{"experts_per_token": 1, "routed_scale": 3.35, "lr_router": 0.000728, "norm": "rmsnorm", "norm_place": "pre", "attn_scale": 0.0884, "parallel_block": false, "init_std_o": 0.00518, "init_std_up": 0.022, "beta2": 0.98, "warmup_steps": 200, "schedule": "wsd", "decay_fraction": 1.0, "batch_tokens": 131072, "doc_mask": true}
Below are experts of layer 6 (counted from 0) of a mixture-of-experts language model. Rows are named gate (a neuron's input weights, with its number), up (a neuron's input weights, with its number) and show model dimensions 0-255. Each number is 500 + 50 x the weight over its row's rms, rounded and kept within 0 to 999. Numbers have three digits each.
Before each expert's rows: a language model's description of what the expert responds to; "mostly gets" lists some tokens that are sent to it at least half of the time. This comes from a sample of Wikipedia text that the model never trained on.

# expert 3
Prepositions and function words. Prepositions, articles, commas, and conjunctions in biographical and historical prose, such as of, into, in, during, against, the.
mostly gets: " as", " his", " with", " when", " against", " from"
gate0:418448537507499514535501499461552522437496603507583573439500503562540441567469568463518472537506514515604568469518415505461495493547513491532541478497475502503557512516510495582497431508403487506492544564463459454517532510516480517471605564440439413404458513505441487499465510491487497463600537488568519676566497517561522508502455452552497520600503587549511495447496536415482518436564372457535559473529487459553507537475505543464484507551464511539518436412487427514475386506496558539533475503564409491516372427479535423443472566482597612462520528550487450438482513575522513547528396559606506499403541516467504469497445469502580513446506512548535542448456515457530560399517445397538504479451557500497456389500506396566521535527485608479461461551493539498375483456502555
up0:491513457620486447496549566527445541554492457600540414468388492515520480470512486464563588537533465540512465447474531444534523544561523504585525565415456576488540517526462497471469529375419498402526477524444525398497579574584529523534398483444555461491484459484578551479528541577504410423497601486463474505581496422515541523538522449507490473482518433478536559483439526595508510495577598557494473552524521504540428488533479530500539457521443518521452579588437539469625507549488491559534561497483550515495579594461518447541569502528485425447464455580587549556534508525500555468471549422510549549419498485518449463537451487594427499426495511472481539500417525487458521534450539509387535423479560616520519418519470508409556524458450474541557416441568437448439510468549500
gate1:462464525551464491597501560559470479519519617450540436442482528567415404559529458521433526547419613444563520494445493597410625537555438466527515479462527480571502463529549483439470409468510533443473519419468475599467530566512437433426521508545502494490513479546559573497531461436503578554494527424553453449521531537568534429460519527573469540555503495560449520514498425572480540573509472506474541454523493513577548526480507512454498529438532412513543507462621386456440472658554589525405471519514460561567482463530504607581475476433495424529498437471527386504404419609447550500509482475498473466447553517449530530451544449509456552488504572553453481494478480513492456479516440503542475531519524504465557562490517543487425495461435500474439422424503512437516392526520514
up1:495605527519595513412420583465527444392474520480477482482584561547429500473531480463629443488562473529510538475360513557467502542585484481438499469509478487453536531492460496445548426506536509479564453449520541513459406458556574568554396485430491508492429423541490491541512524452446499489470539556504499524473441546511553491426473436509517610480433478583529463466521545468563381616416523428521509472568547464469434548527521504505470480514507527444528466510510520510576498519480513567446485469509592367512523396580539582479500473465537429511563491473543476525509546463433470445586553533477587444440448497449470491525541455485557530445572471591501541534453499488476677522532516490583409486537511504437401543525467474399488425534530500491536539467579488529504550498502582

# expert 0
Spaces before numbers. Space tokens before numbers in tables and infobox lists, plus year prefixes and month names, such as 201, 199, April.
mostly gets: " ", "199", "201", "198", "197", "202"
gate4:459503533554540511432560520527590442456477557467463430498495509527521482490577468501514502498578452514475551487515527614536498398508451479513531460474593562521519572501454560515496542505538445484586438486516438522576484501492570505507504472497511550520613525498513509598482508445505490565558501534491476439546543450575525495536547532483505448607547399525478519495563477424453561584521464507479518441434540428425516456557418537584564493527394524406452470411445450461593565394531438518595503507481403535555497447527512434422511509467494505482589525458529581425465520484329479530439493492519533480465450549526380462537573446499528436491372439434557594537557528513489450432417443534488511471563474549489532524501407495416412500520493460573484479539535438577456529556491469
up4:473466475487502512489504493571496491450483490410393507588462515507515489438482413557517520548534555513446564512501487546540473423477503590544593491481456517569484486488565566573449549481465585506512492516498544543535518606529464440534551497536483510487504452471537519489518542486537449465535612465467480490358632513449470438567428531501554409508473515531533484416514519545473479482469574537521447487509565404541525577525493452538511521519505605542462472440562590476635493489442574512510589518536486516604512581555498533397449518543561475512511509574516423564474452510575547453590573505456518433574494533566577583469537568475535576591499453552481395537518474506403568585508459550548492479642521361480569495490493483498424494539576548484495496484453515592543517498506489
gate5:509452589447515416494494503536388485492422460473495537530605411477471510514457434462483405485489513500473519506460532427500414540514520417515489455480416407527582522564452434410456669470480479507507506426520455501520514526529559456486411549525468412529463473494593516479430492457459443536508459537560470445606455517559515512541484447489442419500436465459500574480511508526478485462438559502486573482533564385419614544513474563500450534585538515546566490493543440494424498521514472537492482492454505536546496463465572451541456545483523515547589522434493527515481497533525428485464441486453542524396463427594486478540553474534470520467479649551501483504434541503352451393513485528466513578537522391491486506570395494483514537576444530557530484599502505475498569409517425
up5:564454452496433507470537519488501465481394495439492517518506448515534483476378452522434481452527478521523496538436493516529465515541476521507431482439507450551627587477502579469492487502534521444452542519404543410563508581442472602466379519473441453489574463642483450467598504392456475421419517464600483497550497487432525556472484490501547581476577549545488440517441506437610455445505532529525499434602419417522509407508494491555506550500480539491532554449480500518559510436470456497471476475440515611510402512580554452565524538542429539444472434554491444480513512499430473528513549448493547535493470473586535403512476497550498513510467604492558505499486516489579492533530433481500570484493459380427465418528621410504452478457541486581420565460544429476535515550450445

# expert 7
Mid-word syllables. Middle pieces of proper names and rare words, often place names, such as -on- (Ceremonial), -en- (Cayenne), -er- (Cameroon).
mostly gets: " per", "in", "ber", " short", " mid", "er"
gate4:516462547445509535516456429483480494424458530480518478533522523565450632475517490432429483470555485490552512492475534482519545453510455523557502529476620502494447486500556554435397504523506555554419435491502470491481516463514451588469457487443404514485397526575549443523495408478465489540498488513452458342561562480431523536516466543532506398527498396512522491408455496507573497546616527488468508523557455428411546502388478492485527523498441458560435533451560543482555519399505510535504474610503584516469459531365469388543428518478401514416516464439533528406484526554467462481572521503539475504501509446538411481581549519472446440541547547473507529484521418477612526544573554471550582512473491574610570482506406554524477546477518511514570569568600532492449518490478479
up4:521480490444592459467450568600519411461452486537451394540553485570405454421501639410433478548542496461476533503448423507581507471518491542527389472599617531569525555519425461507527456458521478491494461413459460461425524499504435561483523496541442601408527398539524561470482486532558512471548485499479503524492442477497519595523498546498512487440573453398509510497457468531495524498542544519471469540596423436508521506432509505495473462513471489530501527461513506528522553619540434481455514423404517421457526438487481466367484537579486461474450555514536535364565455492457516486538456484529451531477487531522515480503472506598483410439516599512526448493559560571453516515632464577468591435546470570454506514542513459496588564445469535537461452451534564455506428468468551
gate5:432426570495407466549464512507516510426495467427521429529437494483552534523563537555567510384537472529538531467475424437515505509512468451455529498433493427482473530505559534469547517443532478482435570497520503517429483448486484501521480544429551533487583562451517535625511475504458498478612481504507479569489480575498488441576556588546527569419529545547450625530536597518472451505520466486481597468567439609525522544449533474534489500520514552508468424531540489527503528467577540464559524506424502516453510541472561388555449549581446510483429439561479596493483465468611437525494567471398568520514354511429520603524544433483515599494481539508494493565503521508505359459453466392428461443480500507488491550455535463421435448476443493525517519500471418565506484550451356
up5:599477581561554499476448506507416537484485488392510550478557380497511482509483474507544483500513521536409365518500488434515514448523476534471515541409546395408451412547505501439412573466550571578495547548569490478511438505489475601474609512477540450474467569490378521476447547472594596422530429490447466462498477484587513534593540495570415455538457568454467446519529560527506434453513506549523445569474508478530403509556534483415490442487524500482453507566545529496483433503542389530492554527561446557386456496476448456442549431465498555512474586529571469504507447513515514430397433479444519508462601486476358515546490489526564486464588451436533480478497577523490529477574600536361466521518504503508458490522529409503481521482498487529516491520514511450497467511506574

# expert 6
Table pipes, place names. Table cell separators, digits, and second parts of place or team names, such as York, (Oak)land, (Long) Beach, (Hart)ford.
mostly gets: " York", " University", " South", " North", " West", " East"
gate0:453528457512488570491466479551522523461496619483454486445503522470437445540521512574499556516463484407564510437497493479497576467518535546476548527524576465509468470396584510471513534448500584523469544544485551438483461568430565431567448484514429566490628427592548452524512513499493554568477512487500525536514484571505495524471511569449563460502439434507449460551589462476513464553549468459574494494481428533443587552426625536543439465575565467534443429479496473472453558494544544443499457599488377511400452568501506451574390560565478463525533499527629622544433452465551462500510584521446470479530562445508452504577581472438493451542502437524397524543528544424541472436597553443420444480430491497488552479454545478561513465448454442474468482490420406490456447497496528
up0:430368480601593424422490456359481460547517577462498547495476434491446504490436526522473459411498537472510553537439434498467572489431466399508512456517555564488464492505443494478469495492568529541411515515518498505514429522679527498550464434451393466527445516400505422566542454563497415472424530551452447515535503495585424519525575503555450471492513619467525511491513487473518457451500387515518534544465537439497468561449397492493457564513494486572526488414452465473394421438509521537456527548485488600538493560531482505519478427456508494453496618541517454564553533571445519449431393454494509513515508527525606448525500576522473535529528478564534465584514426504539423430530555488489496447599463557493488418548503473542460481576518490453510534491495418549520477440503501
gate1:508543466500509476443565532518504484455538516468430459543547507521472510461493510503421438449481543460444487481511536528497539487516478549522483460500553533531613417560441539557497506537476509485473495511551520609475448489457507494485567493447483565495536423579563455447360469491600593423510513503559506536531574546449432460447548588473522588508518595519510552526413543454550456447529587351522534439612421401508511614442464503482418481517411603498474498445560506474431439538531465478517531462441528435443471467493476468491569500535484464477435404471445538466540488483478553510550534473496495522466511564540547370422539514576468508399525438454465521534452617533482497559574507516460516468673453545490399592491522498495478521534457548537422440493447549584506445455505488
up1:495482471507635458521554464474480661572510530519546417484583389537464433461548527501433501455546484531486530549578530540436594499536511496556519418604572512492496486514486479434484460442537482578498506455472544453451539509421590447485432482451505487470569598456496400505497478535461511495477542435448543461549557537489545526454421482426530479484481468559548525467442481538536486456432542367470480454527451496481490552431432426529492491507508479542522460550557494454451518547491424440443569499447455357494573595521466399455461472446523513481496378545537555466496491426462482432481486543435434556543489546531560432507516528517450494519447434511671596610435534457580471506538463464481484535523388547542550392468517504471495545479509516487565474527519491473524433516506501

# expert 4
Noun endings, common nouns. Word-final suffixes such as -ention, -ion, -ism, -ed, and common nouns or quantifiers after articles, such as such, part, district.
mostly gets: " such", " part", " there", " some", " known", " years"
gate13:568473497542530544447507516492511490445544461454530496527530522506466490494507520559567448446599444544454460575453455449480627463366452491471488548518501583475551400558575516537522481512497529468559500532452553503534539461534478519419502445475564479562492606505442452593441522494435562557441508590409464531505546585561459522612567490453471505487465589563515513444503485518481454540433515437471570525526426545547455538425568504570525461525518534457498422534499577436499530520386578414456581571516507380487361568476532535480489567543495501469474598443474567528553409499369576477517519461479443461557504451551466465480479472455521492602485463485450553481527540451517541513463478543538502507528528476465524439493578478477384463568524549593586490477606541502445514565501491
up13:491492517535468535485481496452477570579482494427419435513472401527489555435515587529448484535517547427516486485584387533485585517450525512550510540534449530534519519476523409502527519572480530456524524505489487544426469554469505515576575575540498524501383548508433406539428557393492609463496438590537516437391525460499462481383560475571543445413555480517534534546504605435493508535488512435405527550599453508559482515492457524483509530531572521560534609601556428541530458508458467462563458668555517420508534530520569462518547486416480526526516521403467496452580434457481435585583492564467499445535575512465502489514473412546486467553453496582521478511450556473502551484422449488507433512516442502423517473456407535439528528450508508609500538466457529509515514508563489
gate14:499461518601550510451521484519454497509542509405371547456458455526495576484421507482491511535536447507382415432468538459595585573473582464419450504473568423502464476509549559476523453509516530560493448438495546460559549452492495560524422471548663509544461533500476503398500460393493485485491421469379517525462471552455494527521410468598476521487619465496466493496527481486479478506504400513404476570436473526467427586460567491511530501461454454485566409467481563515450466432510495452456489536422443426468415508480540604460452491548545564492452510530419516457510461532472486430496532570546382457423528385428492460493551534549505514516491483517515505405504577486426491477506571490482469468489554476487455498486509458466442495527372551408512596540500533509594480518468553
up14:467431463480452506518463438444476574531448502499579506434483629549429568504476491424479518494493575515421458469443563525477574439516428565456466538528420467535469512480545511472494547549505519448520454483557482533518449506439566541565435513504392512528473509485509483587492443476484557471481447530449560472460506500503475529484506463479497457475542428627551561576502506560447638453506492581489459530535485521510356546525450490561488488484376455476492527420624463413484471518554572421404467485535511599563488465458516449391587525450534488540415550508562489510480506519537542539560510490490627423440477506477504515511430391441511478444457466534427544516520464550490552506559426431611491466463592534536534446479410511463581466567492408467492485486490481515629459509459546

# expert 1
Capital initials, periods. Sentence-final periods and capitalized single-letter word starts, mostly name initials in tables and lists, such as N(emanja), L(ianna), M.
mostly gets: " K", " M", " N", " J", " T", " X"
gate0:543534463544405510479550461495413507509472593453516578480504525555507542489535551472509487548537414464513551469471509539480458484475467515576584501467486513523505593543427402483514581538438463469495472419501502450457507527441558531453554514466539502500505447534543500532464444450417440425558544452507448478405569555523526542436518617610426411583507550495560531525593539521633423483548400435505521506513574468437478583512473599490504515436543503418522497449522490558501455512510447514559537552480497525494539570494531405479474581494570538415506507436565470467470549545373490511518507518430530543466491442463437513470438403473508513587482426530568368539535388524516501513510426433546525497410500546506504510500463512524535397404557524472549471549535412383589479512488484
up0:490537433513472472529503534442484459539484512534428507406479426536442569454557553520455529472500500426597495505435455504438495424507472507526495481567418471443508496499545481493460591444531470390431378532558553475577559510500541529489445505534450572467527537426526509465446367544435529500488565507400522478499403450487473500624504498402492505567430481455430524363530527442533444504570518453492453460499557449424591536487400521486470520587501485467488627463423517521455510440562544489509427505503518563489541552541595506536483481514466547497530456538616557547539410556538469492491396541525486543470505579448497578564518477500485475511500536494505521537452444469546550447583527411596523458465454569533426513485614511443590599528510586522463510469555538506525449537437471
gate1:435508564522542521472493488531537478379458441514456500457553484494424459489472446562607489488472459561430514451536482588510496592540497445449469484513428505467477467486456478495529446537497498545446502513503514584561517458510524582488532483538453528447507471564524554514449560479501492508573432416536528485487501431499472534510526529419508514486454446489507576536514448578550537533584536565513487470613477520450529547470510660495562501588478459536460468474376572525492419476514469487457435410531484439507479558542428500509566607494478472484494550598505450558437498512435453552496583605572609601490540472526427436459473482539479554558538498463553358553387452579520490410606453512454521470462503511513392562541495467547605497450538473482507589502546445481548494422558401
up1:448483513534611428541488421613372511531394545414558473535523485494530520579464546535563527485433530493551550490434401447500478540516571539486529478487526472467554470567515458480460493431376568422420550512508463458487555457514527516530504495554453418526529545551488508469517456516521511489446443439507543482490485509568488584473477460479492537525543485565573675497385478727565551607508510442523534434514473563498442520516539547483486492527394478573458561499447443476523564476495569465493471455497506559493409469515475495551548493468459495475474515651522472508548540517480518534371528526481502513491518452478466550572438406480454542532557484546598517483472538478475501473544562427541444476505535468460562625507466503483479511534471483531545489422534486553429525509449488

# expert 5
Layout and section markup. Line breaks, section headings (==), table pipes, list dashes, parentheses, and infobox field labels, such as Other information, Production.
mostly gets: "==\n", "==", "\n\n", "===", " |\n\n", " \""
gate4:517460429529627472502444495444499462460528538538443532384503487534488571503588561463532562525468526456479532434596556578450472512594554491494419618512499536482487608538513537541532436468523541455535528477432552507516460444621541582432520520477521528464492429504481554491427504481472491596490517528486504524459552504480456491492493517497488510519519481529475501581426584501461530509453501533586597483527510529478520561464503460499531471513468492533664457481437513455439479491450498603495583473584372446546561477486476522580474518439553479500488465432508487479559546491528484561434554552398524523546460643557487534614483604519431484437486449469491579571451500470404448348517398518501484557531466526453458525439465497486577524465497520569491530587465544504536594527458550
up4:491549478516512543494442524469550571511462508510478458492502559452556491494497418499464501457496476527492493529525441420471381469596587551504532516430434415478489409544571476392559544511496443441495512412474458529497462466518414556480566520473461516517472531557445497464448533485551447497447499399502433594574428534494553515596488469529457460538551470516550465472523518449585483366579580494467441551533567462489549464581522597513485515455504447454537497546448462548399457528546431520616574399569622520519472524491564529542503491468390541550458442572512498460430517500524425463483486460544401516529589396493507540485520470465513614508418548540533549447563537501508460488445588572473545550461504501549516534545478508446570443578581614555434542514468493514455441438480480
gate5:484503504577517473516478501515463432494469543468438537476480421444533494643542439489467357596411607415488508356551436479451481504490473508561476505548533494505535533496479476535460478512465409584558403469434467413395560463511526456462612397518518546485584516508444444491473565431511572554554477445406507500485512433521428494487500485499469509525574611566468499564471542526447371455533497472524515523481480517600496459466495514526507512499504522475452501481516480556516445472499456460523493501521492539553523605512489443501452553465553475440456511503503597471647405557507425477479480475496413456483468471408444393462452439516491468396437509521525566494520467467492534450462491473497554415584550499504449433464563489548525576553510541499485489581523489403425496420507581
up5:526548528506582548489444461561499465429485482394511448574491560543486513544421505577507390446488467477470527483607447503457520432567463498512532464529468601498592606423476579426480492495564470449499405507474510453453474423539517507450478453569436444479460517521435542508465545462507462433564494428517525698505489542522494519529556523426519512527533598495491486597605476548565487431460464542452454544451479511506466488420515419470426483466532452438554449448437495494539600452491530555539424541448505522536554450493557517517521505497438548482460418433460561518522587502582458480521409566522469467439488475599437521536560508415442423459505498480461495532548460494504504503523516442533385424572500460560517496469574517526549442526456607477472409598494525431527496508496590

# expert 2
Lowercase word onsets. Lowercase first pieces of words split into several tokens, such as b, sh, st, dis, and Mac-qu(arie).
mostly gets: " b", " h", " w", " st", " s", " ch"
gate0:478504501543472521528502516495491477436501582589435476438462533507549465494509404431517480555542505470557516519457538460344521572524509440510416462502534415536529409449533527446557504538501579517441533438541516492507520502496517524458535407413529451527456493558446460432467504469494470474517537474510458471514417465424521488468493490457542503422404511537503433517517523549571434449497543460513539457499471511536482468517505466564513382505480430543525524421394481535457477456447457620543551519458539449487533447460550446518569531513414487484563316454469501490562475534445400392399472451540523475497500506523490400425536585482445443483520497560543565528463506467552493424557491470539454544393457532540486533507364426411549600606439436473502501444419481534414448482580529
up0:506540486516455359488432563533491489384524445437458530517443461437493568521594502504501521598433549539534488522428540508524498530473517537524562507587563522547450549520529396479617432450452498470538524512509528487539540531484409507538435511582441566526535460433461454401472602532544506515464481536524551572477578589439559524500459480511444512505484584531438445490501556591404504444483463467485519534460494454530520582474533476529538500415478509485535581504453473483465528474513480496451464491459489569537417560401449535539450534578450579485478411542511489526556463443497420407556560495393551535509393569490523468476519456529482430559529449423585520466523568489424448540526537506480438489387554472542496421582427537482589436506540448487435412468414478556435543518519411
gate1:446490537451554541424527499491560489466537532479500458522483537452557489494573527517460539539583502485470605551414574403506574518603578443439449572510555570492537474537528529506401572556521481452547470493536521498532595506490534539506544449438523497491498492473543401443516438417501556530474552521546498521323590521537412502497500495482614542393534527566442510485445441579474410500421485486453484493453523607499493514481471513492409459503478460530527464496438489560522536540465479540448549475481467505477522478540466474429336532504599493513502472554484544546429551481489471532509475534542481530560483533502448499461418411477613411515558530511473458567445550513515444489545472478458394502534378421462454496407427479487507414494515563502514523445463424443393412455489565
up1:502516493561412562581419485486503495549532484547496515459531535436518568527493437531487467508542513379492523499464433608430563473425467566561523500618574542514501445429539565496508447451502549502510536491546556580495568573525517596476509401478535582502507545545460548438556442467540428458549527600412500494536581547585509544495489512469513537535485584488489530454521596542542558437571575510575462506499580518484493435503392526510520530536518525467533517619527563468435568465516532548463538529486519534473517525481559562477448463426463521570614517558407616465504512476546540486404527467544491438545482445468478495431544535500435491519530476581464410533478469443569601524488494541421388460448528482457469471479525555511562586529434417491503558536462601534467488389566533